python train.py --n_layer=10 --d_model=224 --n_experts=128 --experts_per_token=4 --d_expert=96 --d_shared_expert=128 --activation="squared_relu" --moe_layers=[1, 2, 3, 4, 5, 6, 7, 8, 9] --router_score="softmax" --normalize_top_k=false --routed_scale=11.5 --balance_loss=0.0192 --balance_bias=false --init_std_router=0.0228 --lr_router=0.00155 --vocab_size=8192 --norm="rmsnorm" --norm_eps=1e-06 --tie_embeddings=true --optimizer="adam_variant" --lr=0.000956 --beta1=0.9 --batch_tokens=[32768, 65536, 131072, 262144] --seq_len=512 --train_tokens=496600000 --steps=4775 --dataset="wikipedia_en"
Below are experts of layer 2 (counted from 0) of a mixture-of-experts language model. Rows are named up (a neuron's input weights, with its number), down (a neuron's output weights, with its number) and show model dimensions 0-223. Each number is 500 + 25 x the weight over its row's rms, rounded and kept within 0 to 999. Numbers have three digits each.
Before each expert's rows: a language model's description of what the expert responds to; "comes after" lists some tokens at least twice as common just before its tokens as in all text. This comes from a sample of Wikipedia text that the model never trained on. Tokens count by the router's weight.

# expert 28
It responds to: "be" pieces, modals. The piece "be" inside words (albeit, Caribbean, Ambe), the modals would and will, and stray letters, punctuation or cells in tables.
comes after: " K", " R", " I", " al", "K", "I"
up4:485508535510542474502500476470493467531508489487513535472549523507513490522467515508487491501516512507501505513466534477510510511545503469511526455501430484478496494485565500480502506524531500531485501465511503462507528527464513472448542455520491501499451488492531445504514520502470516474501480517499536483506477508512510487510496505523475542529482482513478510477474493472504530525541544461471512494520515532509468495502533527505507488544522502471511506456509485497490489488512479514491519494469486478510500507497539525524511488475471514521550480506473512531483502479503529498500441494473551486516481467466527506500470524570517556536531513481533527525465465495451438518519
down4:472439491547481491504479484472487498518519526472517492465508496500587499497494491502503477493515519484485484474463497509500466481488500519504517501471480523508507532467503479507536481493472507514473487519530509489503514452485486507466489506506476463496498532494482520547526472543539481487485497532555533480526504462454475518483498515527537515488482543519480487475479485513473483487509513500518449509455533459535507500491515506470505525482452499504521467486463520465450512481499504514520490499458473508459531486491499457505515490484499479459528517477513548489460546546502541519521465517484490471491492447477528430489475477551487510492531516535514487505473530526529505492471

# expert 5
It responds to: Compass and location words. Compass words and location terms in geographic descriptions, such as North/South in place names, north of, eastern shore, Location, region.
comes after: "-", " the", " is", " was", " a", "\n\n"
up0:521475486515513514456514491510444527492481520527519530490534526481497471494505489526526520501494487496514487490474534545455498521533513512521497476528512526491492525458494508499489490476517515477467498464519534495504531501489539477533514468483485544514508502519470493481484495499441486474549488555511490488512512558487468488503494486483528490524508504483514524503512524464451495489526549497473527537502509525505481471521478517512539497501491539477462521459486495551513482480541467517491541475491469466517542520496443533518529545479516508503489463510488513459476482520501538463528496478447484467504568501470527531481501537481462527550502543490488515479508484522474463504506
down0:478498485476488470495500494542505509514477529536516513486532475464474486462506469515461467498475523485486463534497527477472520500530474534472481459504506484497447501537483515475503463497520515500538487516468489436497508516480479536516540478550525495496488519467501475468544496500488446457528500482482477492476528444496474482495542487461492483493510515507504534523526509500481480512512492478492553536464482497477496500520519482497503498468499539516462527441507505508550454456503502510448519478492478509503488479468481509528475498466520487496530488521469513476456483488487495481536525453522495501495542507485505481537507550495456496458448536535509502509531454515490501483476

# expert 43
It responds to: Place-name word pieces. Word pieces in proper names, often places, after New or B, as in New York, B-enn-ing Bridge, Rock, Che, Po-ales.
comes after: " B", " New", "B", "b", " b", "-b"
up6:506488454475523487525525507504482517492522486535512485508528492523494541492448468485489490524480533515486459537518492506473484470493505516518481486441500499476487524521531504506527551512482505524510451499507516487506532528490502481461513448497555499484503485519510548510504498507466511537518481491505489478557477507541474539492508510560525479524530529495467463516494513521508525506504519548464495477511518476558487502439483467537538512508492501435467448523472464495506518509456485553516469463499480502514465521495478455507477505538492515481501452492494514486517510472495524521490486494509497542520464485548473507505473529499530515541486528493473491509510471501535510536515
down6:499461490490485502515503524502490511494507547502508558505484476455533447529462476478462535480491484484456476493459464519522484529490493506495538518498507538491537476515474509504454491494486504491510453520495522504484519482526506550505501479524514462526498481468522489553461505450472471461511472494512493482549450447496491478532472550513489500482470529536478489484509498494519507481544538473489481511503500497529520538468519551526510466465501467514519469521477475525526516472469517520463484513523491483548525479520500504483510478482496491471510504521562486510472526544477509508474488508519517490523502487526453502512469504504544474451492484498475460488454483516542490508504

# expert 49
It responds to: Conjunctions and list punctuation. Commas, and, or, the, to and However between clauses or list items, plus the day piece in weekday names such as Tues-day.
comes after: ",", " as", ")", "–", "),", " from"
up1:483552542498529513456510477495505488500505474558492505471515508513566490519520487480468548532491527508493488503517504499554511447506472499502499520518454523518459506503495491519470466510452525478445505469473510519551562479499500472506497472506540488541514494494549487447533505482517496511509493520549523500526470487556444510521536480511520531515547502468500483489511505521452500479480523498519537500493506479529482515480494488493526532508514449501517520488540531516513453523425485480521492507523493519510503502519461492474509471499492523491502528528497490479460458536457521518526509520525513525499500485509480491496540521514507492507500526540502479497514470486468519510487
down1:532550497488478488523525530518461529494514544498482485535541512456510511494504521520522506502454524538488500492490509495485527523498551488485518522530483503438496477499507523503486513524495495501491495528500447535462479489467527506520497514556486507463510510500515491482516490474449474492524533506488481512463499480518471469446504533511481523509524481544529502509501561534472511499497491509514465539491496498526472467519464522460497565468523467502489470519511516532502542448507486533535505502468506526496475484505567496455508510510548480502455500501505516555536451477477482508476511508530532522492505515538518520482498480508526487501528476457529460490512482490500460519485

# expert 62
It responds to: Table codes and Arabic names. Sports-table country codes and positions such as ENG, ITA, KSA, name starts such as Abd and Moh, and digits or commas in tables.
comes after: "0", "2", "\n", "′", " al", " ("
up5:522494479496514576533529462515486487536519491494488505475538512528470497528510520484501469484475470486509474502500494500502499493496514520506509506530488467504463513500503477535496528535546525514478516514445513472505508519513509468484506482510502485500531493507516513497528472486554492491483552490522451531528491475537483508463511487488500532562510474533456508465510528456497541491485507514497504515479487530488485528511489479460547524538490498463508507503532546521485493469501439443501490491484511502504423535498534516488513509493478508563474460484529480476484527518495481543517549484510508522483518466459484488508498555461513502471511495514480519573493496524508516485477
down5:474468533497524482528526459526520529515513515500541504465510491504534547466510466499477490541494514492546493513501507508500517561547469524482458480552536481493533466468515489482523540526501483449493505482496476518469512528585505481516524508506526561516473526473457488503520527503532456504489549487516504536489502460520501533511513475499510493539520500493502507464490479547526464499467522502511509469495513471439460518496485487514496490505538499478519495518497546517503504487484532465501481495433525557473482504521518550514514505486502496498510496486539488485476539546474511517528502518514486463514484517474481479516514525525498505455477493520515530507499492500505479499477

# expert 40
It responds to: Section heading markers. The == and === openers of section headings after blank lines (Results, Life, Career statistics), plus "the" and "of" in lists.
comes after: ".\n\n", "\n\n", " |\n\n", "==\n", ").\n\n", ":"
up4:507484500509541545477525492483524535516518499543506512490512532503506527536537446468462495515505517492467478516465523422490544488487490504444516536514449473493500480482512494505537471500515510557471504513499520430500492485502527454467542530502508503506485513475504513491522493539503496474507476515469483550513506487481468497491521545449535487524491528535492493513489523493519500543505491508508477499500521509526492460483520517533511513485506481498517497493476520483502509524471518509521491477504498482516615506512430522510508525510510513478480477526444481495485500525493508504504514500503524523536501504471447459477503496478474507484483508493518535471477536529489474507459
down4:516498481482485518459516494505496489498479501504484491535497546519508492579514503478529504482525506503519500466484444530459492490489490501501533540561461491471520483470525487514486464481542458497508528522485520532468503481462483534526553499501483479528477469525510478489481497513483492504495472459490499500515520468482515470482514463554511495513487465527515478512512515451543545523471474511478471498474499439474471517466533526518470491530503564480487532478534504470518468485471461495510490508476500538498485456474510523466469481524519504507539529517477517488507498500476517520496501537433505512523459489500475508490528510558470514504482499509528493514552480491517505530480

# expert 33
It responds to: Past-tense event verbs. Main verbs of biographical and historical narration after he, was, has or and, e.g. won, received, taken, became, began.
comes after: " to", " and", " he", ",", " was", " He"
up2:476494479463476453505467493502461532511529472474534535513528513525497464522520500522502480497525500510516498494505565532506526497512469455485477541472473483475513492528473511486489513534502520503499502477498493480493498557527479507518487546480441500503509480466493493492470500502473501497545519527500492432500438538516472523469506473482512494494520512505476492528508514492510486500506514497488474511497486549508500474509492497522467539493517477476453520524551517582533506458499506501521482501521508461469535461457490500477516534525521516497498471502541492496507481569511493481477497554505532487449482519497482521473479538496521483538531545463454470496506516511506506509528
down2:488554488529492500454519470494495518514526500528539541498485504520503476507521486481514511485497494424493521467524490533459503502515504551483503514469466505482502479510489510528475504471510494518503485486471469464499486532465496526499529487461486499477528444458485504527508513514484498479532492535447541477461502505473497499451487491519509539459525507525468500505557509529524511481539527481475516468518444455501520522471490472473500488508461483503530533506496496537507468447524460512463512484473503532490480510494479472485537481492545493471505475483515496476539506520507510508462522523493483543490521477516486431474478502465509485506493461489530488523547493457507504551497

# expert 35
It responds to: Table cell separators. Pipe separators between table cells and digits in numeric or math-heavy text, plus function words like of, to, be.
comes after: "1", "3", "0", ")", " It", " it"
up4:484558511453516507502519480515524480548469481510503491495468499468467525502555482511510513475460474490442491521511517530520500501502502493509539503487505469518527461478470535513517516494532528490503510486497530508510519515510535447463484501533494471464524520494511482499487509463526473488448497508485536479507516511517458531519428486505507440503525512476498509513546531470498487502502470462480463532474480511473484502549522484491532451512491535483432498463502529487485476530511502534478485518495516481532490507497500500515511515494502500508497476486507477524518480502559493473522517495523534498493483461476485517558511462457441508511514513502496473497531438516459460512477
down4:512468507506462484514529494518528471515486516470554519510483536491555456534490487516508469497505536516465546483524470479501553519477507474498500499497493534497512520497511553505499536497506493494471533483498530493510488489458542525491494501501481457452528523476518509486508506484520478496547508466507524483501504551533503484497514497557505497524490483527488515502483537559519507542496459503475514518499491509484477540488481527464459493474490470530515529494510507532513492505500521505541500498525491477540551497553454535463523527520514497523494538540464456475514523503491463506489465483540488506492469522521507523530482523497547505548523519483457486508506514518509501580529

# expert 31
It responds to: Personal given names. Common first names and surnames of people in sports, music and film lists and tables, such as Martin, David, Thomas, Smith, Tom.
comes after: " |", "-", ",", ".", " by", ":"
up2:480515548495463501466462473490518508470512493460507510476481545530512503532537458511491497555458502509518452510500485512467509487456485501514506532500494504532503510511509498488491498492460506504523521494491486496534476504523509509490539474470512514483557519479470507501551555499455507534502496490497560503483501523489526491534448506483496514514440525494487525499520521502548478535519498494483506503483470440529515454480519485495517493440490513456519499536526516553490488506478496501534453511510486488503498569489504505480485451543521475537541477453524442516487475481498515503542506550497494486537502498514530534505519515525527508515472478499519515477538491516512495508495
down2:489486469497476479476503511508469486483516458484522480475473506497496519526482475489472516498470526514518497457502478543500501487533500507499453510475500510516519526520524483496549516469543454538494510437524505502473499506520508492461479525500500535505514502504492446496490532502524523522515488494522497509462507485518500505501546531474512507544501476457484527496519462443497495552493486486505538512480508480510533516505506499533480499501514574502501463516519479504546522510477541520482501534512438517530476514480499485465483498507477457474562537508500527475480490531491506501532514512521480484455512501478497424508499515500454499454464533496484481536504487495572543493454

# expert 15
It responds to: Mid-word short syllables. Short inner pieces right after an opening consonant in names and rare words, e.g. P-ig-eon, n-eb-ula, P-ere-ira, ab, ib.
comes after: " S", " C", " P", "S", " c", " Z"
up3:520489482549487522468491552488518521453473503455497544549492495517523510529494548489468497477528505499506493501537479530500552503535495542515500489536499485504506492494497500512518493478507521551474478467520517499488448597472450534468504531469493506497513493489495459544511528522495502463537502474540528510499496457472502487518491480484523542528555516516517476496486494513536536489483516517523510519463487495506510546502511494502458513514475489514511516505524498503476521485485500511513464501540536519540476498463500492537492509520524520501525524519491507499480532500529506569522469464523478487507529507493433478529516546503539473480513519518477507485504507523511536498533
down3:502542504476494491493518474481467479499524505505474506470491529496502471510493481478490537545468495494525505522535511517535534485503478471509496503455502479526492483514535508498536468461551485513496460474440513525475527501520512537469497496525491481498521528481478466535467493471478494468524514500499490526514472462478567468504500510522513475491509511481516525548525412460530532482495482486501456545487512446480526533507506515545487472506501526526522494491459511539543473504495504551518512537460481514539489528502477495513467514497491482536497502474508548535485484511521466506480507513501478500492499506508478500494499533516502481473482550533467512547489533454511494449531

# expert 50
It responds to: Function words and word endings. Common words such as the, in, it and them, plus inflection endings like revol-ts and revol-ted in history prose, and some digits.
comes after: ",", "2", " and", "′", " /", " that"
up3:531461494504473528476481523513475477521487475508497516530548550511490469491498516503523484526524510499501503514522484503521470471494504516508537516481462488547558508457479539498509495525520486542526505490534522461519518558510493466481494514493495486484494509526529479484491490502462581497532474546479485512514484537514492489519512486492497482508497497508473525519513513478465451525497501469503515526471475511511418499550535521507486538508522527551486515507506544462457524484489495501460504490513525440506514451526463509513514523478518518535488515529514501498471499547481520480468465486516528515507479510508493518469501478485494565486524523506477496523510488521554494558486
down3:491518485483505523481490564493506497502506472511497478523527541537527462459485496497502519524520527506466444514542547487475459455436461484498482496479459511547449474526474537493460492530485498476495487501527517513542484516464529487487458510504478516503476477513492492495492509532453517505493530488501509505525452471527488499503511510509511502532500526508525517441493509477476527469480529508448549522444494540531521505473526525477500500486513479516506505497508514457531526518509482504506548507527501517516493508501530471543490488498479476521492480476496530493506523508469474522484530504470507496480507574538516490530506547482517500449521465464495533488502508500481527451476

# expert 46
It responds to: Name-initial consonants. Capitalized word-starting consonant pieces in names, especially Ch, J, L, H, Th, and "av" after J (Javier, Javakheti).
comes after: " J", "J", " Ch", "j", "-", " j"
up2:457491482497524538472508511507485515584516518470504500472496471499525486513496455562470517497511506506501423500507526514468476475467465498475510488508528500509495533529516508508470512495467461463505532495513466508464448503494505494493520514470483571544471502491488512474530520479448505495500557506495483500505456478502483481521516525511475499512512530503477507478531500487511489518478518468506476525486510467523477534459521490558471456490534522492480469486492560528534512503490492515468463475479520515487529450539544514497510511551494512537519517519493507495477498464518519462506462552505532530498495498484510528504547504503504517532501534477507507483504531498478524510513
down2:502512510493496503458466480536500509517531502476472504508510511518510505479547509520471466505510475488516476507514478499482489463540491508490483479492514505484514557484512516501474502489474488487450506478464523499505495479500522487535507515490543546526515494478464549522484536503471490536504509513513491471498504481474431479505517498539435533463440476495483493440459548489523502459494511493467529534477504509516472506517525480523485489462514503484543498494468490481475503510483471491563504470505516483513446478533514509474534508542463484499522504469518485534467529516473500484475507528519477491513525505463479527502553460492462539507442473518497494481465532520468448523518

# expert 8
It responds to: Music and short word-starts. Word-initial pieces and short words in music, band and sports articles, such as fun(ky), Run(ner)-up, Def Jam, vocals, music.
comes after: " |", "-", " the", " a", "|", " and"
up4:465550489503565503502475487472491454530478466528488503495490558490448523539488461478500505517502516513497485513527554473493443508523542493472533516515497499508499463463499486548492555479517495490455488481483541486488484530509535477495469530527458508515509456517475510489509463499486498524547510494482577481507492539521454504465532447510503468507477504457501523506531497493503484525463526444547510462475501487486495514503519524517490458500531504486472490493458497517535525483457500465480549517490497487475509505469481454466518519481519516481493499511525514506523499501538513473493497510521538504504511490516491498501494491507502503481489510427484478484504475510507467505485
down4:501496496516515491512463490510492489471471535551495484513494488536511476449454480458527518438518486495491496498539496508487560469535547494485504513510476543462496505521501490538473482481525485451506445525544525521486471507496539502499488505493493512529495448492509504512516479476481494467516515498508443513473502504506513502493529475477528499463475493498543490510490522488495539522485454510559530508468476455513503518488490522476497522510495500520516514496498488494508448499479501478474514499497468455445525493441517538513512513428490468525495497499490489500494478525494510464492543478505503498472548509531535483534494511472534488521458493524520464473519515530467430487493

# expert 42
It responds to: Article title markers. The = heading sign opening a new article after a blank line, plus table pipes and list dashes in infobox-like lists.
comes after: "\n\n", ")\n\n", ";\n\n", " |\n\n", "\n", " ("
up4:526497495480515509510519530503520540471480506501483465512526499556524504485452512479471539512423505470446528521504461406506511455527485499455534487520538526512492480508497493516493535506558519529503500457520499512484505507519586472492470494528513496501495517448522503494547511521535506526481497506489498517540491554526489497507483518504519571510539458533496534513452507497522513496507449516466489490512470512484522528529496514477520466517482531502544479498483523479514445506508510511513509437503464470503529498467500497492480512470497485481484481486488483538499499512511469498506516477515522522517530487494490507524486488493509500488485468527523527495488486496509499476498
down4:505532483457511541501519503505487539494522558489501568557507526491490487500475510486502517512495523429547464498485530490512526475559532482485517492513540526485467472464499489497503489501459465476503511498491522514549489491496486502505525484477464494488566476525499500490540527526563484508510484527491519496452497525518463521475472513483550497511499494495562487504519454475520536516493500513535495486477514487503504483478515492534485509482502478469512522520546519513472440506458507478487520510529507480526491486462516477471516481463531528489539482477510517518469473448527508567486515528502443530482499469521492504531516537505507521514511495485483493502487516506502498477515

# expert 6
It responds to: Word-initial stems, comparatives. Opening pieces of longer words after articles in technical text, such as ind(icated), conf, UC(LA), plus more/higher before than.
comes after: " the", " a", "-", " is", " are", " and"
up1:489522519502526493537550456504512446540518478466448503504513498467506527503537546536494495518507499534503513494438514490494498498494516504520496422480446499504503485445469501506508533520548504493454501501486499505471539498512515486500529507501470523489516494477505496507508477527495525521466494495454471509504527488492502477472485510518521504493488481536517460519537509504539454478527531515509515516505575513472476464495484528501504532466503507529473474495534500495510500478519480497482442499512481457512505508506455477518494532520508483507570480488472462510517511501435482488509566534524559529525542483450498518483502509518527522503503496497521504502493510504504459519496
down1:531494504480493503501450507445504522477518530512482493540558544504522476486498526516516520528480511499480498480472480546444512489501515478462514482462472499509467490485497475483466500493511503512492483569468505492518492479503513475506511493560497516484547444477509557476490502519481514492491514477503500496499519519467506485479461493531503510476499466506488471495438492493463482530524511492536510536490524456449463499475437447544514469482503521490497538505516516499537503510522511494479473476552440469529478497528466471495512489471470463516506520503530487487540545485519498528514511532507533500474549482474474479508470499480511499445474503494514478499497486508464490501506

# expert 41
It responds to: Mixed table and sports tokens. Mixed bag: word endings like Super Bowl's l, digits and pipes in sports tables, and prepositions in and the in naval or military text.
comes after: " |\n", " of", ".S", "1", "°", " Bow"
up3:526483484542509484480495494449501507493503549543470519527492504511521496472480526533534508519485538502543561533507506507497492486514466514471473483487544511521499473499467525495514513484544500483540479505488515521460491491536514512499477511538496519491503584521533512511497518524513508493546520493520493534509500438474501521501490519503489525488509512532519504465484448507539512470460511464512509498502462560443544464561505502518515482521529531498494473506501492489510474497505506494481512504480508525496539481491541550508459510505480501422498480464491548456516506501472495486464504489499479530487495563528496513488507560503501496536481475503500494487461510534501505512495
down3:548503505492504503497528516545528498498494489529533505462474531504527517496480482509504537499496524479534500530484497513519508527498486498500525460500481486509480477497517544521499522473494521486478484488496544516458520468517487507503488535512511518497531485531497466482462513465480481488489529558520521482524470484508513549482472492478497470489525515514500484545470543482466540481498494531531431528501518502468525493511507501516540506484450428515489464508520491543499498500488496466495464514505483441489449491556479493536505498475473523487494530500474496513476535506497492508521490492508429430520533512527516495487506523497477491514535538486511486471534533469423473468520

# expert 29
It responds to: Word piece after St/Sh. Second word pieces after a capitalised start like St or Sh in names (Stake, Stuttgart, Shop), plus River and town.
comes after: " Sh", " St", " st", "sh", "St", " Se"
up4:483492542516517537522522494487519484503561506534512548505499498523484521479538491478507514497493484482499486515490435492467450534475523492468488464539509472437523477517472481467542516487522526474482579508506474482483543491490469498474511520521503520484530537501501490484493512473533513499491521490516523472512481479504547509503498487509496506465505499492557475555545473491524507473494461521469468483562514539517552506486500504481506523508496454499500473467487499517480460502517498463499523546533529466501475478469458510453498485493519522490492473500552518512522512494510481493506513517503527497489460529500472487505434488504507515491523541485518481520439485488533482484501
down4:488553509476478468477507505473513517478477517495481520499536495481481510500567463485496479504493558482526495529475496490494482505474516534503493483510498491520470507504462486496479467483494466540516485510519510495508537486481480491507532430477434507510488499491541482504538555478505545505519475529515511498518483568479488475503540501492501463523485519526492499487480527487478480501483475494500556554475503531510544522481512486550511485503513455486503515480492506506490510513483498524548451479568541441549482513527478470518549527522487494510492506516513495496477474505492529487502489525507498468484491494505471495547476552485521537491528507438526493451521494497498513512525

# expert 20
It responds to: List bullets and date entries. Bullet hyphens after blank lines in dated timelines, year-range hyphens and sentence-ending periods, plus nationality adjectives such as Chinese, German, many.
comes after: "4", "3", ".\n", "5", "2", "\n"
up4:495502506533510486540494470513492483510498540535536540455537508479495499518526471438530507521540469478508497509476502543485439536507482517526503509500437505487505513442513541483468432504473506505504504502487501498529542519501492501489517462506489533493495491476535476494469472518521491529536527527527523453525502484476473503495480510488496502531523505509479502507533532493465486509533495491502512524504465477520481492536471476471495581477505509482464494494507532510517484515499500491537501515512499477528508513512486495473531520468510524468494531529530503478497484574497493480515484541460533473474492522470513517486517526521497467533491554461453452523494500543537494530515
down4:501497548487535506499521496524502510493536524506499539522499518470443498483514465502502515508502520478513488498469469531537511460479518491526510502484517479529496484539470524530506568467497529504484494497502469484576522467489509487541516491513469505504482499567520459536542513516486503477486546484525501476500531557515500523476504524531546494491493502477485491489574437504510530511498486512502515498486464485488482521468510467489496523517498467502474509514526507510494504437466531497459499468502522457484477448499517498509485518550539477510451508513512479514533499476465449512493488518510500477515474463483467536531526532505480519483538518511460535501496512529484499479496